config.yaml
d_expert: 128
normalize_top_k: true
routed_scale: 1.0
lr_router: 0.00227
n_kv_head: 1
norm: "rmsnorm"
init_std_o: 0.0567
lr: 0.00435
beta2: 0.99
steps: 4879
dataset: "wikipedia_en"
Below are experts of layer 4 (counted from 0) of a mixture-of-experts language model. Rows are named router (the router's row for the expert), gate (a neuron's input weights, with its number), up (a neuron's input weights, with its number) and show model dimensions 0-191. Each number is 128 + 32 x the weight over its row's rms, rounded and kept within 0 to 255. Numbers have three digits each.
After each expert's rows: a language model's description of what the expert responds to. This comes from a sample of Wikipedia text that the model never trained on.

# expert 12
router:123107107139120135141102126127098134048170181114129174138078110129132135176141112106175150165121187125112158160139176153132087119155122137123092153093139078131108176190189146174102063097116099147079138174120145161118111095137174115104140135088108137114126147118095104112097195159126083114117113134106113115097119160087194147060101135123041151141102066109191081138135083077078071197125111075133163159090099034127148182155070099116096170088110132162161152112153149173108165174138128149077091122135132177088114120083171127120143109152102098135140111136157143145149138111144166112
gate0:122131155121112116156088120138124139151123115129112113121147086119103115102173127141133140095084101255115158147133159072152109093145094109143118074138101161179119169096114111152159138138153144042102112126080089068089165098132129105159093094140151175129138155154189152104100185140090134071145108138134117097127147091143173123096098151089103126124131156083189148093177097147140142153117155129105129221119097122151126191071187180131109104121098142105122130172164129083157177129130108076193108145130064085105181139104186114161137144106106175193137135137118140109151105195095178146
up0:096183111145143076147161167136134137159109132133141094132149135124100123142167044116148138094150088123113128169127134112135089075100141156136070109214079132138163126172140083123126108126170112081129146114117135079107135133089127108143121089149119125137138075133225122131098154055061136159189104154150116142145095115171124167138178168115158094172160178099114145151141157146099138168183138125106140072137128132094105203102178135138101138126144134119069097109114096097114140138112136075154129084121123144110109216084176160102137079112161138151023112095146152080114100158071192141
gate1:137161127122132118139177095158112090143135084141056113174123169143127199141142158130142134076126142110094091193127159134097108146098146146126140114149115066048085110130128125122136095164144081183147093093151169121165174143114121129129179109143138073204133169134140104096123178039143161127083165168153107112179140153204145145084099109139139067119160141159093194176122118138164095147145123123151152125096113155087105082140133125091095129154128105089120244123145128185149153124096147101159103175105149113151118085135186091116108111124134143110137143188160114150129098082136177191
up1:106092093121043147126071167145129133160108157114171163055126155142111135100139084203131089130132094153177096055127111141144157121110070056166126174123129120185205125116138095161107136108138152093111129137174109176092125125198127120103106142146160115097114117119082121148117094148141142134108145145135060100129105156082138127154188171110125100113114078129154134107094138168107124145056178112114202130135095118128151149140110132112108126157160120117054066149061123022149106150122140142079086073133125104133141138113114146122188134086144108167130122079127118101150129131119136039
Description: Common nouns after determiners. Head nouns after the, a, his or a year, such as band, team, album, players, episode, children.

# expert 31
router:099143134083066137179129093131171103091160140098156113137075133180150155126158139102137185142154115135088167208159097117065103165068095100072132130088120077083121091172140126125138093141072097082123156181103136115096098069095166126120149095079086106187144126122190154123112173145143081123135144158142081111148147156142087095076138138128152165154116095117185121109100091120070090146118081114114131140116157107124167139130065118221114113098169147129134119119121152201103126205161168149057161130124154170115192131128120160137127162093128163130174097081124148148117116111151167125
gate1:187039026147134159144164101149132109124177068138165163129130125150088176058186092085115161147136124149124125132137107080170133133120155139075174157132169116112174116157152112160131087190168077127112131145102157097182156181115131136078139197084157112134148159142073172098153136137100153072133106089178135103166127118163164155128172100103153116132071131135163147126126113178129109112156071121105116136091146153098129104116122137089171178135118105143129140195099111168119150115124116163136224139134140146085114111120194133117146139067087113151157136172112075122160132101158136180
up1:082096142081073118164168053129147226151180168122147154092164144148144134160151079162108112164083148143126132144115161133124155114040136114164103121174151138113176120174144145132154221080206127093093109120148117130105098114135119135110062193117125109153120104175104106111129106129188093128103139109130130151161115150134105090137096147135097066127139107108158101122180089177105078095185127144176108061134126106137108159152143139176143097151126071129149161101116131164095108164105108126212140121069067141102108136094120126097083147094110144143067099122108103063135134128157138149
gate2:136156098158105123113103106109172161097169152101138105145169092215101118108159131115107116098149106100176160199078108102126085110146145134106199112149141155144107076102130162134179157097120116168126147111146124131170139099096146120084199165160172127126074142154158060091168171131131077078114138178122097077138058112064158151114090164080132137138104134122152162105125148195126209137083123132063144124132116098160152112124088132095135069172180134147132120142128080131145097108185141102090115111079144120116161126132142069067145107163191145167133091121140171128099128165171093074
up2:106192080179139026084156152083126168079138085132150120130158138110069117107128101132140054090142098105149111147103121040122088151130191086102144101109151100072070128158086132119118178151149084146108107103137123149107163125094133125165107140150134131122106137074131103124150084141102093155162146144145155128096110109136186150110101078143144087139054120081101155098171172081104146168138128161118137173102209111119149129111111161127166158154064145183074121147112065140112134130123157194107194121098068136140161095079134112091151137159111137106179112122135095099133077157139159141
Description: LaTeX and math markup. LaTeX symbols and math markup such as backslash, braces, $, frac and mathbf, also slashes and closing braces in tables.

# expert 38
router:080082092143042138155112118111124117117162129158146172153122098069130194100113114069163134114128136134127159156095156183130100172094121215145135149103140052124091129139146149131154121179116125121179081191094180132126111103151115097078085102091065177115138138107115116165100157135114065124172148118177155058062138173135115146138163169169147130113141112076095090139148107124118138138149100126161156118080157121205174218143127095123204132097146132156085129109134077181147173175138117153132143153173099162134133113115164122128108114117099072129133162099170143136095168097109138127
gate1:139120116101164074134120113082166127108150127122115112115095152139115120085126175083102154133161118091126130208070126152172127156135101161152136146063155175170142109154150169119143195124091198097163090178096151111171168146120107113019126102103091152117121158097133153153086103121095110118120163135125119120104076103127141112125124149190127113158156095156147103163112094064182065150090095079127116107144193096150179110130165131132155107106120126098114084148138097118139073159065160141052105147203046152122129089114144098138173136094146113096122169137118114183140175168120079148
up1:126139108110197061171135139073169140145145122137108130107157126124147133082117110108132144167147107098122093219084096170138101133150120187203156163087183175201108120148150107151102175148098180074137157172070131074157133143111118105059114087104124139119144165047145162179106064122132092104106168123122159104124094131106095135091114146120114131149151155123116071120113121064153112154111158133172132096123196105180122128122177111107130088079163110119121106151128088122115114162082172136090102165194079164122198138135182098147164122104133113114128161185120116172161153164117121115
gate2:156214184176144136084136134159151076135155035145112158173156125135047135144111104182187096099093154132103159164171112145135149109083110157181103133106075129132140184101072127168149111136063068120108120142133155094145104129122124116129122105109151126102152131153164143160146086102102145145066152109173125149151210122085162084136098162118179149132152148130102122181080118115096203130181144125149106106075203141169175120156129111125107119154135136194121118156125112196134129144153131137141169166134032121147170107089130116109103094124090110146152132146118138088156158120148120176
up2:126077144093105106135176237143154179124089113099118088103128217096206098169115124165061147122129184113102071130095075149133103152140166108114146064167158147109175085130108135101139092133144162115110106098168121171137127103109112107092144134086166135138119057053131135124081067125095136134162095136077092165152111122135149174151101132149119136132104076151055147125121131127117121136119108178170200072142133125107124052103150128133099096079188159158093090124139126097116164119182167109091132114117178107161145135115138131144152156100155170128064128145121177125116166137155147112
Description: Infobox field names. Field names and headers in infoboxes and tables, like Location, Position, Species, Coordinates, Total, plus |---| table divider rows.

# expert 1
router:100171123168113168138154122180115161092168138142124156115069123142140155121095167140193196124180218122097152145109134125112098164132144108128154158097194079128075090101188175149168106079124117117160098138177149125112122092118155106134106066116047154102158199088160068161132151157060147129124125125130161067078095142091170172101132146141111150122097107140165104109157080062109117175136086092154125146117100077119135149137062074154131129104157159164139094136143128164107149161154082169105122151174177154109148120124146096081137110091107086153139140101138123091126110091175184121
gate1:060147129150114133158171177132122152089136083130111108088140094138133066093097155084099081083103140123087109096128178145101135095132098148126141093061094133128073112143148138126115073172155125170134124095085167160094110116104077119142155144135150120104126100125157059082107115145106131143093136118071084159160113111102127188080131088072124060139102135109112114090168117150115108150201057080211157178130085089141136154120185098125164163101168147138100135098120096126189151074134094194122135116171097123106098118134146149111128088080164087196153114188145132095097071118142152098
up1:107157110124167161159133141121134130143106190081189103173184218087134095133142103129179109154145144145097183114145116098184137155069158128140090165112124145172135115153143092129108119133162165128123147111103109128187147097100118139132115103113142154119115139149132130161207092131165138117162112190234103113169118109136150147107134103136137118220119142104108129186134078117084066105164142068127138108085105133138142145119063035076087131151096122154151108147065172112089126111152119116128085146070094118151169147117089139137092136111102124100155173077120220134149100152165141118
gate2:125110117132126098168105150072145119160145159188142118114186103116093145092095122105151092128154134134109102130149124089165114177076094138143160131094129142134089124108122047150170164174128138167114072117145161090175176155109116088162095093167112133106150183122160120163153142147096169154183133123107150047110125079182154187154167012099124151147180173122141155126173117147120139137122103116069141143059126136162148136096110098105119136076117203105119151199150125146125135143101112111156147147118192051086147099143073165148101066150120119113133170159121138093129062127147098143
up2:170219147114114079128115114097125112107093139119119131104150114154113156172141128093125106102078144135121208124115184125164120140135181111109096138091135108124129064177095117130085152125094097138108188137086172158177157161070062143148101168102096104174059139161145139097136128074123150121095053144114107152157136134179135113153109073137136088116143146150139137144155170161136154120130128076125144171135132154176143120140121207111135145148124028104092115164111191192111158113121129152113158155082130135111138109129129128175152062147070179144103134083176110124124123125117100239
Description: Common descriptive adjectives. Everyday adjectives and their comparative endings after a or the, such as large, high, nearby, wider, healthier.

# expert 7
router:101094118119076142132118190111137136138145119123173138098112171122162177122146111101157158087126179096037165189151205107109083155126152124120157145102143065095128117203158156173142077135114140144137166109180115140130134085111181074115114099082075164142148166066159129159091209147110117113170139173124188095079115156130153107151105154111079089142106115127160117124129110074094140196070057089154152137130105090151125140135089093163105120080134108110134067143118121133097104192120160128056095153113113134135161107087149116103151163124138127120153146098126151131164181135135197143
gate1:158160120136121097104096083127118093162073120130208184119131155145106132151100191112153158159163131124198100163174139138111216163140091103072111123161102074142167089151062137208077176164126151134079144130119132170142119127148150108112110114142118147172144103078137113124065094165188079184098109124071112115151140085130136089150089101170111107121103164144114082097175120116119114111112158126185110066061168106135123118144114103154160100130134156108192108059151175126107118129149089139119151151171147181144120159054145134135150142079103158124090092122135099170083115119156148099
up1:121161141137134102118102153145112145075155156136150200108129127188079106051138117158132157153122112121171085157140132135102192125145111063110092145154076070127176082148101150178100146151118156121102166135082131138145172095145095104128129145147121152190137105091135101111126076103190099191071181107060112180124146030101144136147099107146121123169073145170074113090126135079114142135110149127181078102048131099092136113190068159124145132136087132120162122128128146113099134139114055133109178115141145122092100152097151134114105188115113167060096164139113108175086140135140160132
gate2:097117098128184117121173111121117116038172080151088128158112133128111150129167122127112225132104142138079167102133102122181122054090137167139108136135152149208112143068108128140200138116101113101122121172161166205151164144112162080095145164184132120145087175154109158144150122131126155103135117117174118184115086145113090179189134107131142111141155129122082119139148165146054191120102146143111168126056138122117139119126163093102160062113165132134154112126132102184104103122119131112110126110181166102132088123157160151109165146074162189113207062143157124155080129119086124150
up2:076130094120064078153126104135198139100097133146163135184125126117143121155137097086123126116135135145158000116144109069148156107119160074170168143094058140124121065101102124112179145128132096106142100079139086163153155127121132101135152151110095034180130119065134112119151082144198116130124135149134153115109124138135117121098163098157119142112131085111148135102135132151148160180169144124171106116139126110027146150163102157091146114129181118143107143061177112121205127152129085138060112108144102095131109189157131118113071086123113130106097103128115174161154155050137108127
Description: Concrete nouns and units. Concrete nouns, units and proper-name pieces in sports, music and product text, such as guitar, kg, points, BMW.

# expert 0
router:081078120133105151140102149195152116157073148095148104126037155086148125133139113096140155106145129136107174181184124106090126193106128108108111160112170091056117145132190185170180118148124118073150174096154153145115105110116172109132107145125125164153166152155125144194083173206135101122123156150142179121082115115099087130151135116139077185150150084147135073119144094121106057155098130098136144123126118147141131181190144103118109078131162157126179088195122171189148127171137142144051144109130129174107222101126142118082113132132097113121087133091149124122135141095101172120
gate1:117113115169078141107100104141094188169063157121075179110112150127095142100149126085159162171103129208118170054173091138160080123081141081145127107135178145122122137123166128163135087168137111148124117118153104137161160119139125118159197093100097095122122164183140103095126158136113142129143154092181129158076103097064133137082158127190169053045086105101154113102118084079175106145128204105123126056107123115114109090096102122071137165169068118104144101138145116175108171105137110122153116121084126170119177074118101099137159157091101128068093143106121096105134107115139135166
up1:115188150131126139117122094156114070115171151102124158103131149180147132118170134103105122156121121130121165151114114133119122128172132095163164168138096084121142141189109145143116201099188146177079144102092134130129150126140120177193120100161118083157142149180133138171130178118103119143142112134122186139147113117111119134093170185136041090124123096212048135132111055068169119095119117121147189146191132087077123112101201140154092134127118153109071136096143151159113154159058091138115118139082137062138098089115151127093134152143077131073119095146068101146049149099144078138
gate2:155048151181101144109138101112082139095077167090072105160067107147121077082131127096130112125176104171127151121055118109111173082115154159184085149084158081150144130112182124131153153117114119131194128126107101104061087079118161103118174104125123115152145179130109179192117135156084140156109127131131208137119116129079116141081158119192095127161135155133123078180100131139060127165170120188129111121164113172135133129107099095098129131196105085100146141167111158146165124113134153103158109148130116104226165154136132134080138175081114147138122195119126164150117108145088082110
up2:170115078112117114151088149174104160143141119109118088133121140086091169161150139138153110126138160105171101150137160067132103192124121113097124088130102151113132165144099123101121097133145164119144091167191155145154075098076159134105178101181123121168075131150089156131169089141129084102103094116102147140118160137122072095191064203059102167125152122124110130095083149171150165096159162110168187108125106084138183114162065108170108119154130143146035214085177133095103169109070127167149068183137114127134157146119158081126134109112120178088102156139119101159146159109145179112
Description: Taxonomic name fragments. Word pieces inside Latin taxonomic and other rare words, mostly species, genus and family names, such as -idae, -ensis, -optera.

# expert 15
router:121126118112057161151107126154158135075140170129173165144078135157127138130135107141100228123132178148140137157124129124118130126115166104140153108108168103072080135089216152154140090134135107082063161084163132154106026099080160064108083106110099144156153111112132162133154140095068093120168173125119119055112064138105155098150183125094111128083124108130174134068160121161139135105097058137111132176082157131141103152191109099114142162161105132151118090161099115183097141122201119186061131116142119118125130081122097178098125147144094093136130135146130119156188156106132127102
gate1:148128132138123105135138158125104125109171155061141171071091126156108118115145115156141215149114083138114150154099142095123097153145136148181155157141150067115140192063128143149138060142133073099155075154089146124100159135149155169085103058148107194184132090102107098198055159202076158140146123129144094094104133081189122048124143130076132153125160093152155139071137055160148143093175141188125110184135143065132130111137178134069142142136133120144088177156189112136116106125139165144119157180142089102113156079142114138113139095117118108146129139146142110084136142138150156124
up1:121136102125124143128151154096081088155149097157140130081114163154117120186074116129141150088174144113128110206133147158114132134094116157131105146112176086055118141115175146102119108102143149035180171144120133112101172125087100143155102156167158123110148181105154079094177066133173140147119045149142114104096148168104172146110175074144179100120078129142132160109066124094158126089094066120130111124136147103186131167101164107122161119164095106088128086084095161163152072166051131091111097166144137127097140116169110094116093200107118135108131107137144073136113057159166147072
gate2:121164119137114152123128135105144101098118126114112146159140130141087155115097123107121095080194118118116024107112137112163134108151128087129123125101112102047135134120161142103152163129135154116151137133107146160125077129117137077109109129139094192179102132133170134174134134032146125185093199104185120092155073104067103078139125045100162134163060143174134081139194130146133113166191068171143134117159118081149117080154169119134203135105047117107117118141101166171140107187113126127127171112098165128155099083086112112079092128123163061109140148154114131157121133093163124162
up2:136168143112148157136160135114148177146206104150078105106116175117133133122161152138176081098080124115106111143139167107117119144078167093154135159169108173136098151114081190097186164178094126133115159133087092127117137098115124092123122200137085129157124132119122128175089166110116150105127134172092209175145161046046180095105137098171113155131074153091125157106119059118171117114140114010136115159132128093171086123165140188096123162142105117173131139156080156163168079091128096117138106181141105126121082116149139155103131179155099091094181120143145114171134131148129120158
Description: Word-start pieces in foreign names. Word pieces just after a capital or short opening piece in foreign names and technical terms, such as od, ov, agn, ou.

# expert 35
router:113116119196083134138119118170143134133136105162185121114127134133178215175149014074132144149103133178090172159119126155127088178109193161148110129085173098095064165135139124141105114159149117124122092137087170137091108116163145082069069109123141139123192130160134161160147134141086117162158169076157158132049129127164133178113168114125142179149137128104143066124164135142098139160120093134163130131105090149222158162128114094129131125102093130135068149130109071138158152186130140134142103161157099134148152096103137144117113131166066037125157179150117136125162155114111108103
gate0:112114110168088142073134118112154116140118146152128146114120148171150133224131088138119115136165173149137141111216117123092132172158072100135149082076100093161067155111096109149158138096137107152100105162143154152121123121135128155126100097084164145132111097062113131174149135151119182192071143123126161135111184101150127114205154116081153131156076193120129167100157109086098166147084135122079154133080104128111153071121189116073159148154147042150057121092115089180085169126106144091114122086124133153162083141095144181080133145131145103128130087129071157051108102131143099143
up0:118107166173084146139084139111166120110117112150122070081160124148162111170148127092104159197169139111169116065177101129096105148139096163144095075083096024152084158113116085126186139097146126107078128144107100151110143109107072144154129094107164080146158130102069044145158124144155190163059137125088145128047147117131173148165126100151130115159151137128122155115147169089156136111118128107119179135107138149105172063087135105089168124152147082148106121134119095142116193159162126114107146079134180134129126136119137180113168142122133114198138069173066177115150127107066147114
gate1:169096199136141106111073193120164121147135158191093133150134119164175164142108122083154124122188143168125129116144055166135116135115151154093129102121059146141154193151140125096166095130106096142096139102170127114140124148130131073127097149146095145120163119176101083130191087137188060146104085120094125170097186145094084148126090184150151192094143144122115155125097167157088074085122134129082065105102091139140122125145171108106132160150121110071127087228144106153150125116127177076113155162102137156175105123153077121076100098159152123171094108137177135070161135130117083099
up1:125188163137154142163164079150154074156136120100096137133177120139120170103104174180128116131111073113127181186058139122121091112142112092112127111154139156138152155097156112119156118169070101082109168151182127135129140117162099169123155136119103135104131144104146174119073063123047101098104147137064117108122124114126144098155132171093080084099141075143100139087105143098173123162082144070148095172066141084119121090118125152148147182176076127133061108192162159139113152054106133106156112158117142161116152083093115112205086157109145156158148141166181109114134102197059132119
Description: Infobox field labels. Field labels and section headers in infoboxes and taxoboxes, such as Binomial name, Original release, Mother, Alma mater, plus markdown table separator rows.

# expert 40
router:073108148086111164103106130153167158111142159152110113103112134158125203124111130089137120163127141147099125179173168198070029146102129117090140136122168129083130100147126142101090151157128100143153093100088108163112117129157129097088069113120125141183110171124217078154114131176160134166138148135168116089102130111133160075096173114142078105164144111152182141154133064122114104181167101071120149111151120126213096203162094086133164128122130119192149059148121139153135133182187135137142134127127120140129127163155165178136165142217122133186131143164169179122114110135156118109
gate1:177129142181185164138106176157139108107134133118087073164139157109071100060144104128168098172092105090168173114107136113118125103092140142168128070104130129095117092132193138102128159117124093095084143110079161112179121168091064155099164124138135161113172194124095111100126172115114141116125099123144163076100159161121168124128129113085119106166137113152064137123124113124073139094148137179131195184159122066133133102174131134104114114136096172151179118075156115134107137186146184108086103136179056133146119076125167105081185131042144128112079077132157103090116158140087078108
up1:171126155159156182102135133090149106141134177132096046188144134093062108039123151118161091123116119114129124148119115129109126092133115182199078104104115116111108136133168117144122183148126076104115151107131165096142124184087059124091129128173145159102165177138079149070144154138105122107131125124133190098132174153095172161108149100095107122118210114130105145125114148116105140097140161130142193137127088075143125141232126154117126116146117179126147164072114139159148118171139191121123131121162023115154111135127134101088139111053156109129064104134156130120054163143104113109
gate2:142127155189102053129085173146162207134135091118131115110155182185163098155138091091129069155088129175112125164174118185071194129133121118157110148110090117146126077145149174153151106145082142110070137078133101103150154128119131156118140094114068143135120140162094127150169131138109085127156109119162097177109123091080120107072133123106128058155083143204138137099137151127165123171142126075190149091094126169143156140179099091123085173132130074148139080093129111127120137099076113134109152151098118150104134109089100143101084145097141135184040138126162125128118118119231085127
up2:178162180134187112142098141180115149142133133142178156066158142185107159087168184113096138133153210158157134088109115152119145124109057148175094102134094127121065076109132178118128120087069154151142178133135119118155124150131140100118137112170107101156135159098096064147110105117125196121138139158132108122144118165168086184133101069129094134100157117188110175140098166145153135106184151082127107153163122159095111063082124122128115123108089173112137098137142123193119125181095144132038093136073086097121129103116127163124178096057136158147174097117098116080202132147116117162
Description: Line breaks and heading marks. Line breaks inside infobox lists and table rows, plus section heading markers ==, ===, ====, as in "- Born:" or "- Country:".

# expert 28
router:143092125126117167116113163115152080131121206137128113071144158164134149112106094113145196112122159138047122212148106125095101153045103128131149085125124098087092120127133161140152134131069156108101157083114156139114126102148168087123090140106071158170198138099171152154084188132149118140148145060108184070131093114174097152130126167098096121133128085139138047131147113113111105110068100135154106143098146085101134168153102145154162151105117159103114086159121077134171110127163129128095105075095056174110140169117145180117110196171131168165081116111160209121143141124090128142
gate1:126118088120143142130084154154150106074083121088067095102133182154156070190105094127144166073124087133081140118121153141148158139157134140094108060183108088122160103114111104176153097131158127159087095111099085112146135163163095091125071135158107056164119104083109149081147189096091157141105208096123163128167126143128137169140179161107150115197183161150164137152123117070119147115148129158144108123136078134120054144110180124159122153121126142133116053128157122115114099105123125141161090143130070138119126067169151100129156104115165125187145116088184181152151076183198105144
up1:062152128109118140133116138163110100185154124112165139157119150179127172137045055130094148103107168142068144062159112126125145046115186131160148087114140137127105092105170123166059063119132146190130189104113124136170193163126191082097121145102151124088181113117141130120120140192159119164123138150171102195148155118103104157145140085117112120139146112088121114104094103126107121127138103177164101063186133177166145160138161112149097120172142136083092122108094153103116144186078104157115125114097130149093095106130117126055112092127134172178143209082144115152153075118131139137
gate2:146100165156153123197095143112151057104162115120114080129088125085118135143140127107158139056130136146098176132152125148138136150110116104152150143075073083103134091116172113127137120156085131085148150189109158096068145115141114175167105179155159113200114173093138088153122129163171092189137118110089217165142131125190097111158090152127114165171127124091181086111126175117116105162087138087139146139112107135121141104136100203115094088118145199138117139125152193186129063109067086103133079136133093147189121152106138125082093126177115139170056148161166132150172118099114101131
up2:083086093138110132167119124113148179152113120132139107127127120120133173128133126191183079229104121141135118101103111148142158151120143196161112158164160210162157100104143139121056124084152133156124130059098139179109086147160135093165147133127125145139190105147149153158115110094073121077146126144111100116074178081134115168094101090137128184132101126215078117147170143122145138095149178165096113120083131135161112144134136116150091102186085073146066099118080097063141161158108111139102134191118116083092181142110119126108164104120037131113164136145134158173156127140135152066
Description: Title and name starts. First words or pieces of titles and proper names, like The, My, Love, New in "The Aviator" or "The New York Times".

# expert 19
router:106134140131085180112096098166158124107079169155155078142132123186146223180099109120132214120112127171097150133170116170124051108098122167087133073076173114100073184156145178094131118116146126126147153125130125133113112089151111112079101107081148117115140168094158127153135139162109162125169118084184169114063088199135118166124167143146114121141160080175113075124130100115113101144084083093142156157088104113140156180154081148175151112087177111159140144102111137143125158163130194127098128128171095164060151166145129096127168105111113128153096124075186131101201106127137149118
gate1:123114085161070155171113138131175086105114163083100137112186156148163223106158125144134189126112160107156092132142135097096096148108142145192159139108134135153091077115087062110120137191098097092181142169144103128081099170113120133127171132122155132112161057103111135162146135147117071136156139117134077173127170127164100121051119170135130094013099118103121105166091083112094143085136151139131149144106070163179103088114106130104152180126114115123075163105151154146100146166124185118155177110115125083146127128140093100084157136081103153146216142141119189123128112161142123151
up1:150087110129140137142107125116151061111114123147115170117175151169170120121146137199149162072143128097189134104107185088120063144116124117130137062129102138102087099181090116098124088138111147096126194168170090076137111189177102142126160125142158203092151112083124133194166173174102109144162177092112073115101135108148099142092136162130178071049057170141132104151099084131099179094153123109154149152093113169145095165091078117143117195139147101079126116112096102131143169148120133129148171123127120075177172082127113109189128124117125111107134127115178205152152126132131130115
gate2:129102091190146110147101098105063152122146138131092108139149114128169095140161137122079159141109099146183153117114165075118171111201145064166141133153137125116156165138161133112148129125155140094166136150168042132149167193161110171145170133164136105157081101087128105130141145210121149132183118127092148110181104144142109118100162177187099113078134161135162165141181127180135111137128150107108148143119134101125116087144092113097117188149052114137068103134138158092156126110161075149088151123128203155124101155133119138154112104181114122053068082212129169199071119125146120119
up2:101089116148113087105119119145117116158081121149115141134150172128112126120172062102116114166055147087059074106156132134173136120161174143100170125129125115144117099190083121078135138099147116194115130102107138163131143132086148098122146100124124089131163128152106139096220170178108110124137153118136110120121103123136129146111135097150119098135198188081143130127135166165072147086101077135156085152129197136143179157121147162124152115106082106096175169133119119144090097139084122132235169163117161151108064099131186110157191111166119134208161112157161087110093150175175187086
Description: Numbers in tables. Numeral tokens, especially at the start of table cells or in dates and times, such as 1, 14, 29.

# expert 46
router:108128185117112154113113136174150127119069185119130088168120080135162182135131141157153170090126126168140156136125137155111053113066148134121146060060153090103039154151157197116129137091119134130181160146153131130145082089129142096113101124122177107145176214094164173163102154174129159106153150112160138120108100201155121167103145125100116105140108099100128103109098060101115091139102063130117166139086107116152149161173053131156144134095137153151122141076102105125122127199109184137070112105135098143073182152118164106114192117102105126122104118069169154100177101111120156131
gate1:143148108141147072134073169075122150143138175101103170123126149095171141179121051179102149173130048141122134132135165134217124137095116186162173137122093136136158194096182128078127086138147148163141176150129067085112096122081089085123139120162140205162150146125115136124086196144174117153090127154111134147120139125165141169156132123120156124154153123142123080184115114122155126072126156136089144158207129071182115128121104148137111141137119144156155136100130200139166164195115103140093162107145130164171191105075148150194104054161118114113084109140115142149125140126136160100
up1:064084126124133117172089148121171155154141152140127116159090133108148154141132131161120126106181132148162151110147192162174098110148144155120147183106124133124131196073091182089115052160149171203151090118192096075106100084155138146124115122201075199152134120128120106130094097126175052128095117147163072136099141114137102165122107064145149141143145140187104166129124115155160119101115144115132113150195143093172112160134134157082121124158061040110145178126130157132081135144135155108078181108169139179160132125105184163114123073100152111112064129156118150129114129165084123160
gate2:120145111106186102169057076114057124082111173171099172119107137110117146145070160166142192177103123141080116113118110114095118159081185117097094156178207161109129095133153160133131140167097166122165143150138136070119131173057224124151192093110103103121140123155138158131116108179169159089141176151053087143106109110090118110093108149126145119165166155060114136168138124116159079119111127112134132058105094110140075106141118162145119124117146161156153159151154108180098113158124117175164124126089154077113117150139106135137128055172128198115143151070119095091129114112149137137
up2:105131096112149130155099142118094068071116163094115122086171176154116136131121118206194104147141112149152111138103155137138142151127170093164078129215161148125107060148134120127168159083048137135185103225158143103099190156069153113107151147199127103127156080121133142140109111147121137097120147139116071126131127110094146131130077146130118136104151182119122115117112107128154081095120133083149178122098143133132069157151163121191149101109103124092156131119153128140164134018117179144136108078178155106110103151131101142125150071167146094167150161054187090083092141117136108150
Description: Numbers in data. Standalone numbers in tables, statistics and infobox fields, such as populations, ages, dates, tempos and scores: 978, 64, 95.

# expert 51
router:061080119136082192101108123179218173122132118153179152121092197165122156141151122098153118160104151102103150132127189166130090153094150189178152139092144145074093147133170178165121066148096070113111160101130177147094110102119157059091125105133100161130147112169139056137159135143134161095122165084141162091085106119100093152158128133155142108123113127164179145142083083065111090163086121148166165172064161124128119129135088124138179110103129098114164092142095153149178182135186179220121116141170107126111130157085110149154137128123122145103165153163126122112146123094157105124
gate1:112133163126167095085064112147056162207144178183142071046156135130103141101130126096075123158116129109108114187056168116119122149149179135145116165065138198136079156136120106149114155127155138108118099112140119153121101133145131104132139000135128135090107100123095161172159097097134153095132151159151138114197148167117140173135146157114116123107118138115131089214053156150137113096122143149089149161086115134116139154104154192150133172097134168076144111157096104137148087096129094128169117141128165134139082148091107131130152153107089128110154130129145170101046129128190097142
up1:150088126117133111190069134161111174167167127125124087164230037061111079147141155159104133138172100120114170152095125134164101132124155144169097076089179125141168135129126119135127100144078156130124126122137126101150103097128154117147114103043162102141083142149144071160103164197151170115131139093136132091196072164104123081126140131131138115104125139132169120165116142120138124075175096105170158096096137075112129169106124187099089121104141095093150179099125116055156138126182140135154152092148095137131178139115136108152158209147163101126111132218155085180153107132129123168
gate2:105104138087160162106104157126150173170113118112124136143207160110127148082161149109143127173138188048130206144148191122187145084136112148132121160111114079116101163089119133199087137152121111096155108112149105182108126108228087114165114135159150108163164060126089103129143135148146160147114106115169116058120101178104138097087164129099178081120159025165096162181121178102130116137151085137175130170064150103129142086157150130122105138130105176099143169122142170154100105149168076170113159099143121092176101138170112174158093153155110142094138118128121140132104101124159114111
up2:135099123145151139163129141129117144115141133139104113135183081200126177203148166078131114120097127121165139200167185111185034093146171157172138157118070153107184142069051132136160125156115100107176137119147131159097085077110121100160102153143070126121122100236094151153152087103135170162138106155175120123169136174183148146174129111090140164153084129091140102151122130083189120111131152147179144152114184132120054147129125109122128142120140113143127137153171190081143116131153121135148185161156113096109127073138163172134120100116086087107104085144092114152124123106114080149
Description: Mid-name syllables. Middle syllables of personal and place names, often after a first capital piece, such as Crist-ian, Gl-enc-ore, Cau-ch-y.